From a checkpoint of a small mixture-of-experts model trained on Wikipedia.
Experts: 64 squared ReLU neurons an expert, 4 picks a token, a softmax router, a shared expert of 128 neurons.
Below are experts of layer 6 (counted from 0) of a mixture-of-experts language model. Rows are named router (the router's row for the expert), up (a neuron's input weights, with its number), down (a neuron's output weights, with its number) and show model dimensions 0-255. Each number is 200 + 40 x the weight over its row's rms, rounded and kept within 0 to 999.
After each expert's rows: a language model's description of what the expert responds to. This comes from a sample of Wikipedia text that the model never trained on.

# expert 54
router,125,191,176,179,205,245,267,207,197,163,262,211,146,178,192,238,215,193,188,183,165,131,251,205,119,206,127,194,259,235,133,167,228,168,216,230,122,194,153,246,163,208,161,261,125,147,191,245,244,152,274,209,141,205,221,242,127,223,154,245,229,235,215,257,159,188,199,180,244,199,207,216,156,267,224,245,287,175,236,186,201,154,130,194,190,231,211,223,186,235,201,237,204,252,216,237,191,283,185,200,181,186,220,194,211,180,109,190,177,209,159,186,187,190,246,149,239,217,244,195,196,184,161,264,195,242,203,219,204,175,151,217,182,212,184,119,163,196,217,189,221,146,213,191,160,198,171,237,247,112,160,160,223,196,236,251,180,213,214,221,182,223,195,227,201,141,204,208,194,194,258,140,238,276,247,203,235,243,155,256,240,137,310,189,135,223,294,177,240,186,197,204,199,154,200,133,237,196,282,166,198,264,218,155,122,227,160,189,184,134,265,184,167,202,180,275,271,244,212,200,214,207,183,194,173,175,169,202,233,132,188,259,251,202,165,192,179,186,177,184,182,224,81,157,178,188,262,267,231,161,212,122,203,169,124,245
up1,212,141,231,264,252,149,163,271,147,198,205,197,247,213,239,202,241,169,216,276,176,222,198,197,140,174,216,217,155,195,258,181,235,194,157,138,258,209,152,207,241,158,272,200,183,238,184,174,177,284,157,218,226,213,171,136,260,143,247,172,177,209,133,149,178,195,216,223,190,225,256,172,275,121,123,188,168,182,155,211,222,221,221,295,235,177,277,160,207,154,199,184,221,199,170,139,216,114,230,153,186,249,200,180,178,134,312,250,312,193,235,192,167,265,146,215,159,163,195,291,231,228,231,168,164,139,194,109,258,213,222,201,239,140,171,280,169,176,224,229,169,219,176,203,215,217,177,151,177,207,214,178,175,193,138,185,232,261,129,191,201,164,179,143,139,259,193,226,172,228,146,218,199,164,173,242,197,123,176,161,130,247,188,232,246,198,212,236,173,255,223,185,231,208,165,229,172,219,172,279,175,168,241,225,214,210,179,156,239,222,127,195,255,183,156,203,233,231,224,272,212,207,205,239,173,146,234,245,219,241,228,188,199,163,272,183,178,184,255,193,269,167,228,151,235,216,180,136,195,205,185,192,157,185,194,160
down1,193,171,260,294,249,206,217,209,202,197,257,178,171,147,243,240,206,201,242,239,133,159,228,255,194,239,156,188,167,217,194,228,213,191,186,194,195,193,166,235,192,207,183,206,160,106,204,225,168,234,178,297,187,266,194,251,285,258,197,168,186,207,167,219,198,170,208,259,243,228,213,210,228,228,241,198,173,111,180,197,251,162,228,195,193,179,148,99,149,164,228,208,161,278,247,262,217,172,174,230,236,243,198,235,217,212,250,254,229,205,256,177,222,208,135,197,197,274,162,138,223,186,184,200,248,111,205,236,256,168,214,202,154,244,204,227,80,228,187,229,207,142,234,166,193,195,168,163,178,194,225,247,176,210,213,124,192,224,220,226,240,246,276,170,239,203,238,220,167,214,191,182,227,236,113,122,200,176,234,190,198,196,158,214,278,190,141,141,190,199,224,243,179,263,215,265,246,291,221,183,175,176,204,159,167,220,139,197,253,255,168,157,154,328,167,197,262,136,201,150,182,264,190,167,172,264,220,244,246,211,248,220,267,222,176,211,197,211,248,169,181,248,216,182,180,208,166,138,129,192,249,240,185,258,150,168
Plural noun endings. Plural nouns and their final pieces in general prose, often after other, various or and, such as areas, services, festivals, sl-abs.

# expert 34
router,218,261,149,165,275,232,220,191,163,225,189,183,121,190,196,289,272,158,191,212,210,218,266,266,264,213,182,188,179,241,228,234,188,147,206,226,178,203,166,140,207,214,193,140,179,222,181,202,159,200,236,269,150,202,196,228,178,304,264,186,225,188,252,250,179,219,247,183,186,166,227,204,167,243,147,221,165,127,121,172,131,153,254,162,134,217,208,130,222,171,233,213,133,246,275,256,174,172,148,241,256,234,132,180,238,271,285,171,201,171,231,225,202,207,171,181,175,195,133,214,244,233,223,203,186,168,265,175,140,276,210,179,253,225,194,232,206,174,238,220,193,194,282,255,200,141,197,197,168,183,265,147,191,190,173,166,207,158,117,194,244,161,188,242,193,194,170,208,229,157,193,164,118,215,192,255,207,248,175,208,224,199,192,166,194,211,183,140,239,287,211,175,182,168,132,204,221,181,247,226,243,200,255,250,196,125,215,242,203,147,163,242,279,210,188,177,244,164,137,188,231,208,180,139,185,241,199,233,238,195,220,291,302,158,157,171,215,232,165,163,171,194,175,141,150,213,186,215,222,159,193,293,162,239,233,184
up1,196,229,133,155,159,178,174,205,160,127,188,245,234,273,140,238,147,182,190,208,215,200,230,200,204,182,167,188,170,229,177,181,231,216,144,253,149,132,169,179,287,254,303,148,188,175,174,208,226,186,178,210,274,176,252,186,122,220,121,166,167,163,191,244,208,225,206,188,309,140,235,163,203,211,163,148,192,113,202,157,165,225,231,179,276,163,217,283,119,189,204,177,179,252,184,188,261,229,183,218,240,194,173,202,201,196,183,233,184,244,206,166,159,211,246,225,203,150,203,231,220,198,179,118,181,192,147,188,156,209,223,182,190,249,193,197,284,176,165,199,166,185,191,218,193,165,158,199,262,139,222,205,149,209,209,256,208,210,202,183,235,134,82,253,227,253,171,133,236,177,156,158,166,194,110,190,275,194,186,152,164,193,247,134,272,225,226,253,164,253,169,168,220,172,234,260,248,193,183,198,194,156,233,201,193,234,255,194,204,163,220,245,199,206,152,148,276,113,301,187,230,192,235,154,264,161,225,278,136,193,258,246,173,222,218,209,200,195,168,252,217,242,216,167,181,233,188,218,203,268,216,252,192,184,213,253
down1,163,215,252,219,262,183,183,231,185,144,187,187,168,189,225,210,107,156,225,212,216,200,178,164,190,195,204,177,139,231,237,263,207,217,183,148,208,256,241,279,190,168,198,205,251,191,134,144,211,244,241,268,222,273,135,175,254,243,196,148,134,206,148,191,211,212,160,183,164,101,236,139,128,172,175,182,188,157,191,206,223,245,229,146,128,196,192,182,147,240,183,148,278,202,184,160,221,155,195,176,204,183,233,160,255,163,168,251,203,138,193,191,226,250,151,171,161,255,226,213,136,225,154,176,216,152,193,179,206,230,185,158,192,199,243,118,152,173,215,177,208,189,261,190,218,139,211,284,229,191,178,181,221,213,254,79,213,226,224,218,182,250,251,149,229,219,229,224,169,174,176,176,104,197,183,131,210,167,230,178,252,217,259,143,177,271,161,247,187,318,257,216,235,255,181,252,176,169,186,165,229,236,198,282,271,171,231,190,224,184,250,201,207,190,193,172,222,214,191,204,162,191,263,202,150,274,257,234,193,280,206,178,131,211,167,177,169,209,212,109,180,206,190,305,219,200,205,214,218,178,178,263,226,232,254,248
Surname opening pieces. First pieces of surnames or place names after a given name, often in lists and tables, such as Mac, McG, Wil, Burn.

# expert 25
router,190,242,289,323,165,206,164,172,167,248,221,184,238,187,203,162,234,199,235,168,186,202,119,148,201,195,161,206,179,217,190,161,228,204,254,189,192,161,194,212,172,208,193,308,192,145,211,159,273,123,138,208,152,136,178,183,213,228,264,177,133,134,215,179,154,201,185,145,250,195,236,263,148,223,202,226,211,232,195,189,179,246,154,221,203,204,190,209,196,170,217,132,181,226,283,120,178,221,230,255,167,227,186,210,162,157,166,211,158,218,191,216,256,118,230,127,174,253,235,151,212,213,248,244,127,255,244,222,220,275,221,143,231,198,248,249,204,214,154,220,184,160,193,256,142,136,221,235,169,218,124,243,221,268,201,189,236,189,243,102,228,172,153,145,167,159,256,259,185,204,144,161,282,159,198,214,225,216,182,222,197,173,144,216,224,175,203,240,170,208,199,174,228,247,168,234,232,147,240,189,210,157,188,303,223,200,238,222,124,171,296,161,232,177,220,175,225,167,175,214,212,245,255,199,264,161,239,149,161,177,208,166,252,247,186,190,147,255,185,194,162,177,224,222,215,152,241,169,220,257,270,138,251,221,177,192
up0,185,236,185,226,157,230,193,169,153,168,193,157,221,165,187,273,162,239,209,181,164,215,156,238,255,155,246,258,244,299,151,193,168,174,238,155,190,205,175,204,265,203,182,234,189,189,229,259,267,163,120,244,225,163,203,205,178,260,222,189,165,188,155,219,191,265,169,215,205,192,183,187,267,202,208,244,124,252,240,257,216,232,216,227,246,126,163,201,112,208,235,190,184,216,237,165,203,225,141,229,206,232,263,225,244,211,106,233,163,297,220,221,198,182,165,161,241,181,194,145,214,186,184,189,200,199,175,177,217,244,168,228,159,198,226,173,248,182,239,177,121,128,230,223,180,145,123,208,199,213,171,260,242,203,219,145,196,264,219,111,236,138,230,186,179,152,224,221,148,165,248,106,260,256,236,168,188,218,236,180,166,299,170,227,220,193,176,228,183,167,223,227,228,201,208,251,142,227,207,189,180,204,236,231,185,238,146,178,215,253,201,264,147,159,199,144,137,273,94,187,203,195,221,198,174,192,195,154,253,152,237,174,192,170,164,178,159,261,283,196,155,236,136,162,281,163,216,205,295,209,186,134,206,248,159,254
down0,223,193,242,210,186,262,180,215,143,266,212,193,168,133,261,213,207,233,226,124,209,137,202,216,83,173,143,119,242,204,98,179,235,201,182,199,207,189,176,226,211,177,145,230,192,226,238,242,180,185,177,202,169,239,283,180,231,192,273,176,151,230,180,275,214,239,185,186,220,167,176,184,196,294,156,274,204,156,202,184,251,175,206,120,243,213,144,233,208,190,165,100,163,160,189,262,172,161,112,251,157,222,216,202,226,230,237,168,125,227,254,128,154,180,267,193,169,136,243,249,204,150,197,258,169,160,170,235,197,236,217,165,161,165,253,180,159,234,160,196,210,133,244,229,231,177,219,313,216,201,207,227,176,222,233,253,203,220,269,219,228,227,205,186,181,210,203,196,222,196,265,131,215,204,216,221,269,191,171,195,259,224,219,191,232,224,249,167,212,269,223,203,238,206,184,117,225,293,253,160,204,204,171,258,140,198,209,168,230,203,194,239,176,154,252,189,219,225,235,202,201,176,276,170,238,170,206,200,265,222,221,223,291,196,221,190,247,175,261,173,206,246,165,254,242,161,246,140,174,263,200,166,185,118,201,210
Predicate adjectives and participles. Adjectives and past participles after is or was, often followed by to, by or as, such as available, known, admirable, noted.

# expert 57
router,264,191,254,179,283,150,227,168,110,215,177,226,188,148,194,179,258,187,190,188,221,243,63,189,209,173,203,197,191,269,267,223,154,170,218,189,188,141,225,248,209,236,203,277,253,172,177,208,161,267,189,233,227,239,196,132,189,212,115,196,154,263,261,174,256,223,174,170,153,171,252,182,146,239,231,225,244,194,274,209,155,154,252,187,122,223,168,165,120,206,229,210,250,180,227,176,137,192,141,280,179,229,176,175,188,239,146,221,241,243,165,212,231,180,190,116,204,197,260,165,215,194,183,120,198,192,203,172,221,196,181,290,133,214,274,150,178,209,218,227,244,153,180,184,133,209,144,195,211,260,217,211,209,244,204,178,145,251,217,243,257,221,212,185,199,223,155,245,253,267,187,132,248,203,180,234,115,229,173,219,218,241,213,205,172,202,219,186,190,167,204,177,190,281,221,172,250,253,242,146,175,202,130,196,227,154,276,285,225,253,176,227,168,244,226,179,220,168,207,189,210,174,269,218,167,161,218,199,234,166,187,207,149,252,200,222,163,192,200,204,222,268,156,247,212,199,108,257,173,224,158,221,278,182,220,182
up1,207,237,172,198,235,183,216,155,213,178,223,251,136,169,168,165,126,198,217,211,261,190,204,245,174,242,144,206,212,176,245,260,158,234,168,214,210,174,229,215,205,237,268,204,241,232,208,170,174,198,187,271,230,207,179,156,269,127,231,150,144,181,193,219,257,184,166,228,259,180,227,190,196,241,238,241,215,256,192,212,157,145,209,150,205,108,187,236,149,244,196,178,220,202,162,210,196,160,184,191,215,179,188,213,178,157,129,210,198,147,134,225,245,243,197,246,251,139,208,197,231,231,235,181,228,180,202,236,169,140,187,196,172,234,176,196,173,210,237,223,222,197,206,207,181,200,226,222,214,173,224,181,157,287,196,186,171,204,215,178,178,284,238,118,232,194,126,284,223,174,208,161,328,190,181,185,148,160,210,255,332,216,172,225,129,199,247,190,250,255,242,209,215,186,210,153,206,187,167,220,193,284,205,170,124,179,225,159,211,216,200,181,184,198,233,222,109,224,164,277,315,232,202,258,198,210,106,173,201,247,180,138,224,229,143,171,90,162,297,214,221,197,91,234,212,195,177,178,139,199,195,158,171,270,226,257
down1,275,224,180,178,207,206,187,197,170,166,249,227,264,145,210,196,257,246,241,189,204,173,224,126,137,256,187,183,238,188,187,196,165,199,164,248,190,221,246,156,206,170,199,181,278,181,186,145,217,206,188,205,159,208,234,146,212,151,183,205,165,142,158,275,221,186,258,143,191,193,268,217,191,170,208,233,157,223,219,178,195,129,145,221,196,179,267,213,273,199,160,197,188,128,142,193,192,163,272,127,211,244,176,178,175,160,186,184,251,251,243,243,175,159,178,278,210,165,171,232,208,151,269,100,194,233,211,153,199,251,206,256,236,186,269,175,214,155,192,125,221,211,153,176,157,208,160,182,209,134,237,173,198,267,181,235,175,205,194,246,201,195,159,200,261,156,181,238,204,208,210,103,233,191,241,264,169,210,190,224,209,158,175,275,180,186,186,260,237,274,138,196,241,203,219,188,265,111,177,246,205,154,169,222,278,251,255,232,129,232,153,182,237,199,312,246,221,243,195,215,267,222,263,114,185,109,251,186,241,201,161,175,178,128,217,227,200,245,173,162,207,159,257,191,227,211,219,127,188,200,178,237,227,197,149,273
Table cells and columns. Pipes and digits in data tables such as climate charts and minor planet lists, plus column words like mm, Site, LINEAR, Places.

# expert 5
router,181,178,159,196,132,204,245,248,178,262,271,155,269,136,247,187,141,142,233,247,198,195,167,186,255,164,219,278,136,273,196,244,165,232,252,201,233,130,187,224,150,238,173,209,242,138,246,258,142,216,158,243,200,156,313,192,222,256,186,160,244,207,196,153,211,182,191,193,166,125,217,202,227,154,151,129,226,151,254,231,183,200,187,223,178,188,178,231,189,212,235,131,236,206,197,205,157,242,256,215,211,286,221,237,246,223,205,231,149,134,153,224,162,190,207,199,203,161,215,134,182,179,209,206,191,215,225,152,172,216,108,193,168,257,190,255,121,207,261,188,221,166,214,224,133,183,195,230,225,272,162,149,197,206,259,255,176,246,190,238,183,163,231,179,175,160,197,239,135,172,233,284,260,177,238,189,254,221,263,223,220,153,226,138,146,181,204,188,197,210,211,176,169,197,229,196,310,212,216,168,230,186,136,179,193,222,150,179,153,147,195,157,135,220,216,159,185,211,115,186,187,192,256,188,130,247,239,224,190,199,296,149,198,226,176,221,235,210,255,216,173,157,175,227,136,207,180,230,171,271,243,172,197,299,194,206
up1,223,245,209,153,229,206,160,235,140,134,213,170,211,256,144,199,171,120,254,114,273,216,162,203,231,207,176,167,208,108,238,219,170,161,183,279,128,226,194,240,170,144,202,199,157,199,183,152,150,228,144,216,192,198,204,252,180,170,203,233,197,210,197,175,144,245,218,180,180,194,172,178,159,184,163,195,184,167,183,171,217,181,212,288,187,201,214,151,186,176,138,278,179,224,211,168,180,222,264,183,170,225,180,113,222,240,168,228,195,206,199,239,141,249,263,232,232,130,192,264,234,167,249,158,208,170,195,184,210,149,130,244,221,231,167,222,208,178,194,177,149,190,159,205,218,206,255,183,221,256,227,96,224,255,207,162,241,199,164,171,130,173,302,235,167,184,147,218,180,154,170,199,198,223,128,249,324,239,228,173,171,226,234,118,259,163,203,275,223,89,203,143,223,181,193,138,191,155,182,255,193,246,209,202,249,270,223,163,135,217,190,185,204,164,191,184,197,168,175,266,187,289,204,218,167,226,160,244,174,252,243,269,174,208,236,214,162,244,152,198,162,237,239,174,246,249,198,258,179,241,161,163,248,186,225,133
down1,168,147,166,164,193,211,247,243,194,183,208,201,234,187,196,262,125,181,197,190,205,240,166,172,214,235,187,205,226,224,205,238,173,191,276,178,230,256,231,208,128,164,288,212,174,169,170,274,213,279,247,192,209,151,254,162,220,213,195,139,201,258,229,203,196,185,193,85,261,236,114,205,173,144,161,199,163,282,203,172,212,176,255,240,223,232,222,215,136,162,240,200,263,264,216,165,281,166,231,198,135,234,159,204,220,165,305,205,157,277,234,152,145,183,222,221,275,301,184,272,221,167,212,120,151,204,204,247,237,148,220,306,201,195,138,199,194,144,196,185,204,216,180,225,161,223,225,152,259,181,201,255,143,195,209,189,190,136,255,197,239,174,144,152,171,150,261,203,189,179,201,221,197,200,203,186,203,215,195,202,256,253,212,190,180,263,172,191,116,165,231,213,164,137,206,232,208,231,150,257,210,196,232,220,261,185,169,195,196,248,269,251,209,229,199,223,188,212,181,195,179,228,150,188,198,170,202,201,128,235,245,196,223,233,267,194,242,137,180,226,174,292,145,200,281,157,226,161,216,117,178,143,148,177,185,224
Measurement units after numbers. Unit tokens right after a number in geographic or technical text, such as km, mi, mm, million, MW, percent.

# expert 39
router,172,239,201,261,250,198,240,221,223,219,134,236,116,256,257,159,214,140,186,193,213,245,173,131,285,167,255,187,183,149,165,189,136,203,238,191,264,206,228,234,238,243,130,181,275,176,137,224,219,214,224,258,198,255,248,271,158,146,162,145,184,200,188,233,247,171,249,253,168,138,185,244,158,139,212,148,240,168,194,208,194,214,202,223,200,210,180,265,213,255,211,194,192,148,148,156,258,180,216,143,202,157,249,219,151,202,212,268,194,228,178,240,228,178,189,187,156,173,171,135,156,184,203,202,160,159,225,142,256,169,269,276,191,252,216,209,295,254,227,205,164,208,225,201,162,180,218,246,259,174,180,229,171,182,229,190,121,167,220,212,138,224,247,212,218,250,251,124,139,126,187,233,155,245,225,173,213,183,208,176,169,223,227,188,212,247,248,227,132,241,205,204,161,253,167,312,226,256,224,187,167,119,149,152,189,190,221,175,238,254,147,186,177,150,177,232,217,130,260,257,210,128,159,181,188,222,148,175,234,227,245,215,212,151,262,202,203,189,220,191,152,218,272,152,166,193,191,233,200,252,217,252,213,252,254,156
up1,240,247,120,197,112,184,118,245,220,211,174,214,165,249,171,180,206,209,347,164,206,239,245,236,174,200,200,234,197,137,221,214,204,150,192,210,255,161,162,206,201,197,162,195,210,243,193,164,263,160,211,239,235,237,217,164,174,158,264,242,198,258,144,229,200,153,239,318,235,173,227,203,226,187,152,236,299,219,163,221,200,144,140,223,203,218,203,223,187,295,200,192,154,214,194,251,247,173,239,183,252,201,165,222,172,182,217,152,217,241,218,163,243,179,200,248,251,220,96,268,181,121,163,209,172,192,220,234,203,292,244,182,138,189,181,245,250,178,233,246,190,190,183,243,226,261,223,216,173,233,248,230,183,250,238,271,199,161,180,196,161,190,136,164,162,192,152,186,226,136,208,201,213,232,228,259,224,201,160,214,185,161,207,186,180,192,311,157,278,253,190,200,256,207,247,237,209,145,193,228,275,199,185,207,204,193,289,179,144,153,215,185,180,264,236,213,178,214,254,191,207,187,133,228,194,143,217,157,179,210,223,163,165,162,163,244,251,226,193,197,268,161,186,201,169,96,180,165,252,222,297,192,208,195,201,169
down1,213,184,239,166,196,228,159,207,198,241,170,163,175,106,255,190,218,171,208,213,148,197,151,240,216,229,194,177,217,183,162,167,194,185,214,171,190,148,216,187,182,222,208,112,215,185,174,152,224,164,219,221,230,221,202,193,169,211,191,168,130,272,236,188,209,235,235,182,135,137,234,239,163,128,178,195,211,166,206,238,180,145,178,210,213,214,161,216,159,243,259,168,171,114,167,208,276,177,240,172,225,160,201,262,220,176,196,251,199,145,179,208,194,205,266,256,182,206,253,167,223,71,151,159,290,221,167,203,264,246,174,334,198,179,172,126,234,179,213,162,255,173,171,181,166,203,231,293,183,192,222,164,152,205,204,249,178,220,195,173,168,209,259,186,160,158,173,173,204,177,225,222,111,148,217,162,199,178,185,195,191,176,283,193,159,252,157,138,213,210,144,174,204,162,215,238,177,158,225,167,170,198,177,102,169,201,249,187,202,331,149,210,139,315,221,195,183,211,258,239,225,264,204,194,201,201,214,180,190,216,274,152,178,281,213,210,194,187,115,262,273,224,228,216,135,189,125,270,196,196,222,263,185,221,182,182
Periods and dots. Periods at sentence ends, in web addresses and in numbers, as in .com.au, a.e.t., 73.1K; also some colons in infoboxes.

# expert 28
router,97,232,236,174,259,188,286,195,195,137,205,169,201,209,225,214,163,166,174,152,218,246,186,286,278,227,246,193,175,193,214,211,162,223,151,252,142,153,167,227,263,194,242,167,177,192,191,195,163,201,207,183,170,258,248,196,117,265,161,156,209,184,215,212,162,123,193,165,203,172,184,226,235,182,228,146,141,193,216,247,139,196,184,195,199,219,172,196,209,236,223,212,210,138,263,253,137,251,164,226,251,159,142,196,278,243,194,185,160,204,109,204,210,182,295,276,111,218,156,177,151,197,232,225,222,167,167,180,212,83,208,231,167,237,217,254,191,172,276,244,183,190,180,163,234,186,220,195,265,135,175,197,253,272,263,228,197,235,167,219,284,214,156,238,174,173,247,180,197,262,228,182,208,180,200,211,152,225,133,195,161,194,221,209,204,198,156,209,198,209,247,182,164,259,154,164,178,213,218,138,174,212,204,128,151,267,222,129,215,167,212,182,210,151,145,250,201,223,189,201,221,189,247,198,216,265,170,240,250,167,189,258,209,202,252,157,134,215,220,198,216,128,216,273,208,147,230,150,249,214,138,99,233,154,164,155
up1,189,183,270,172,198,179,178,195,175,237,230,209,177,166,229,215,149,228,194,195,248,219,202,244,169,328,211,253,182,280,204,280,221,227,182,187,157,230,165,200,144,124,257,230,204,248,175,246,136,164,204,230,228,266,191,204,121,237,202,142,197,261,213,203,199,156,194,207,177,212,173,238,217,254,189,160,209,269,193,258,214,129,153,176,241,138,290,282,204,175,234,172,226,180,246,257,156,216,230,205,158,135,214,277,196,237,171,178,168,157,213,201,121,227,252,164,159,234,235,226,199,188,217,241,189,198,195,154,266,170,149,134,263,179,126,145,159,209,331,142,221,170,180,205,182,205,197,246,186,154,194,278,208,221,225,236,213,260,209,165,199,153,271,144,211,190,210,195,184,160,148,234,189,157,196,225,167,168,142,153,214,162,209,183,212,184,159,183,193,206,289,216,94,207,201,204,234,258,206,157,166,227,216,166,115,245,206,185,195,186,238,241,214,184,177,254,251,184,226,221,184,185,194,233,252,209,212,172,275,233,181,165,144,187,260,176,242,168,256,137,153,229,213,251,100,223,182,258,252,210,241,199,180,162,157,182
down1,241,259,187,161,230,230,168,139,168,225,165,219,181,225,108,174,259,144,174,262,188,189,152,148,247,163,237,217,194,264,209,205,223,262,80,190,225,183,233,226,166,225,230,221,179,212,187,218,220,244,180,121,176,217,181,112,175,252,189,223,240,201,235,285,140,210,197,190,160,192,188,118,196,292,223,174,131,248,185,208,251,236,221,250,193,184,222,194,127,102,215,223,219,168,112,174,192,158,161,188,184,227,142,149,169,230,234,186,201,193,203,195,185,248,192,163,272,149,180,192,165,225,266,165,153,228,288,137,160,235,150,224,213,106,167,203,244,179,184,226,175,312,154,163,214,194,208,184,175,261,159,182,181,253,162,241,169,161,211,235,193,216,187,241,254,207,155,199,132,251,160,137,149,179,193,207,209,205,204,192,181,221,198,135,223,209,167,196,160,167,206,141,237,160,168,200,214,234,181,198,157,180,151,214,117,249,171,144,172,167,129,251,171,190,156,251,221,208,196,137,246,207,165,233,271,194,190,174,184,248,229,161,186,249,205,216,203,224,181,252,193,220,304,176,231,208,226,169,208,255,155,170,176,132,120,153
Word-start fragments. Short opening pieces of longer words, often before suffixes like -ation or -ing, such as Initi-atives, Autom-ob-iles, hum-iliating, neg-ro.

# expert 17
router,173,165,190,229,269,229,157,162,205,243,185,184,180,197,175,191,221,174,172,159,200,221,161,246,214,230,171,93,226,201,137,219,191,221,173,130,223,225,237,218,251,201,152,180,244,226,232,167,211,210,192,269,143,105,187,75,144,150,204,227,241,198,190,155,258,183,280,186,118,184,198,170,238,153,193,200,162,175,171,186,245,218,217,213,167,189,226,219,240,209,270,156,154,182,183,172,196,216,224,208,233,233,247,190,246,142,210,150,250,99,192,267,218,170,167,158,229,217,163,212,198,220,212,164,168,202,182,285,223,166,235,241,103,194,189,188,162,221,163,182,149,174,149,191,143,191,201,196,223,195,198,198,163,201,244,256,173,243,243,216,190,218,285,202,233,235,226,193,167,258,211,178,182,160,161,180,154,220,173,219,214,167,142,188,223,215,181,235,323,170,217,179,153,295,236,176,181,172,160,219,202,177,166,252,174,259,230,168,229,194,174,210,146,188,192,211,167,212,167,180,178,230,247,154,186,244,260,139,229,300,197,131,292,203,177,244,225,229,268,226,213,257,164,143,145,270,226,106,205,308,200,286,193,245,221,178
up2,185,202,184,180,196,203,167,186,201,162,223,143,207,247,193,214,198,225,229,182,193,268,231,280,176,194,196,273,174,180,181,228,208,178,157,211,252,215,209,216,181,179,298,256,223,193,197,218,214,173,164,207,235,194,180,132,147,217,220,229,201,207,231,156,261,255,169,219,201,209,207,181,175,183,201,167,154,171,189,250,166,153,182,214,223,235,187,273,233,226,186,159,237,197,201,225,218,227,201,211,208,218,180,159,259,237,162,191,206,154,121,242,243,245,178,244,187,234,187,231,168,235,114,205,237,202,194,179,176,292,189,183,232,170,108,274,253,153,185,168,208,204,239,280,174,184,211,169,275,227,94,118,249,185,150,228,208,198,217,207,224,194,173,193,214,174,140,211,261,203,204,146,210,211,227,155,201,159,175,192,173,108,218,262,106,246,263,237,136,234,141,248,262,169,210,118,126,215,132,177,295,194,154,192,123,189,250,206,231,174,175,176,129,175,205,238,210,223,138,146,198,245,198,167,244,204,250,224,196,206,204,150,239,121,118,313,228,134,220,204,173,258,169,212,223,280,220,217,133,147,152,208,118,234,236,156
down2,190,220,208,188,175,203,203,205,238,195,155,203,223,180,189,237,177,220,193,216,165,186,229,213,187,135,163,214,198,195,240,266,83,109,220,202,193,202,204,195,219,150,148,219,178,269,186,263,193,186,190,175,191,216,174,170,208,151,161,196,209,176,192,272,248,154,216,237,143,212,177,134,176,255,182,234,180,151,215,163,237,218,152,272,284,176,150,90,143,185,178,134,114,214,214,206,208,160,151,205,132,196,186,204,256,192,178,219,294,166,200,237,182,181,208,233,172,133,226,150,267,216,318,163,147,196,203,226,123,209,220,180,217,182,199,173,118,233,273,233,241,276,189,193,175,228,166,169,153,194,195,135,164,178,184,138,215,209,211,203,183,207,228,294,192,212,234,221,256,207,226,180,199,232,230,291,109,233,249,246,238,283,193,174,238,161,234,98,231,218,189,167,211,235,252,303,254,180,222,177,174,199,247,216,153,201,245,239,204,242,256,173,252,265,188,214,256,198,191,260,180,223,288,256,255,188,161,186,151,252,198,166,181,202,244,160,181,212,163,223,204,280,187,191,204,175,174,170,178,198,190,191,228,172,120,210
Table and list delimiters. Row-start pipes and dashes in lists and tables, commas and months inside dates, and short capital codes like LB, TKO, DNS.

# expert 38
router,197,213,198,173,235,237,182,263,224,162,237,217,155,201,186,131,146,170,157,173,180,184,180,205,260,241,232,201,183,205,159,192,192,207,205,90,235,259,200,245,244,135,166,107,192,216,216,127,262,267,186,201,236,145,240,180,158,158,152,181,175,212,199,214,197,184,191,234,213,129,127,276,253,141,141,205,166,173,200,213,218,216,107,208,213,224,272,195,179,202,241,173,188,144,157,170,192,131,215,154,222,218,200,235,266,214,246,193,190,146,218,262,209,202,188,244,207,162,254,185,176,223,163,233,223,112,171,142,180,101,234,221,164,180,192,276,250,207,197,239,132,177,153,186,112,169,220,239,205,173,207,121,148,187,239,187,177,250,195,222,231,288,241,211,218,203,238,187,187,143,210,247,171,243,227,194,210,253,119,171,225,268,152,231,231,219,173,214,221,191,185,101,166,224,291,258,201,166,201,176,122,181,158,138,204,181,140,159,184,229,168,190,119,262,222,188,185,218,259,170,177,242,171,133,231,243,241,156,252,211,179,130,216,229,231,225,168,208,245,261,201,196,221,193,170,195,223,197,185,201,221,281,144,117,201,217
up4,222,243,189,252,180,229,232,184,213,253,242,132,177,152,121,216,158,212,148,226,208,215,193,208,210,99,242,252,164,201,171,229,191,268,223,251,230,204,198,167,236,194,175,159,195,121,227,192,212,140,215,215,285,171,177,208,181,232,255,223,228,210,202,283,219,212,178,306,188,215,209,192,204,186,231,250,184,223,190,220,235,176,234,158,225,168,219,255,166,233,213,199,212,222,205,159,182,183,84,158,160,176,198,243,232,233,256,171,186,165,225,201,195,216,164,262,207,128,174,166,249,208,197,215,227,183,248,166,133,187,234,198,204,191,203,248,206,146,174,239,254,257,203,159,212,249,163,234,156,187,212,141,148,280,220,170,206,191,179,172,251,192,209,298,270,150,177,215,207,172,151,178,198,266,183,224,149,250,219,140,179,203,160,165,222,166,166,212,183,181,159,166,126,111,228,178,175,234,290,198,196,193,297,233,203,182,173,208,173,177,250,283,258,216,178,260,168,299,228,223,261,217,127,239,250,112,172,282,182,164,210,230,189,159,215,149,258,257,273,124,243,239,159,195,190,254,259,232,254,220,160,198,195,158,250,215
down4,146,248,169,184,152,214,224,197,191,292,268,162,164,156,233,177,182,198,217,198,214,174,199,252,216,133,177,200,198,235,136,187,191,226,208,139,138,242,156,226,116,252,172,196,226,198,156,218,133,243,296,162,110,154,211,237,179,187,188,190,245,148,132,225,124,268,215,163,194,195,155,218,218,153,237,213,207,207,176,145,244,224,179,247,213,206,196,239,231,255,219,166,237,214,237,220,216,213,180,146,197,162,199,218,183,190,202,217,182,157,193,228,232,224,164,233,237,145,275,168,205,208,197,218,185,178,255,265,259,124,190,160,220,228,206,270,148,181,165,263,152,237,230,156,210,167,147,202,215,236,193,219,177,227,174,273,149,192,265,144,225,263,118,182,198,258,167,178,162,245,214,176,195,116,131,177,153,210,188,226,152,218,160,222,216,214,231,258,154,92,172,235,203,232,216,134,188,231,246,112,219,196,197,175,139,190,184,211,191,148,158,87,176,213,128,216,213,212,175,175,293,250,182,237,230,188,183,218,155,227,252,177,234,189,166,247,232,126,255,226,154,243,202,147,78,203,237,234,153,197,156,227,211,192,192,220
Parenthesis and dash openers. Opening parentheses before dates, places or acronyms, and en dashes or hyphens in year ranges such as 1970s–1990s.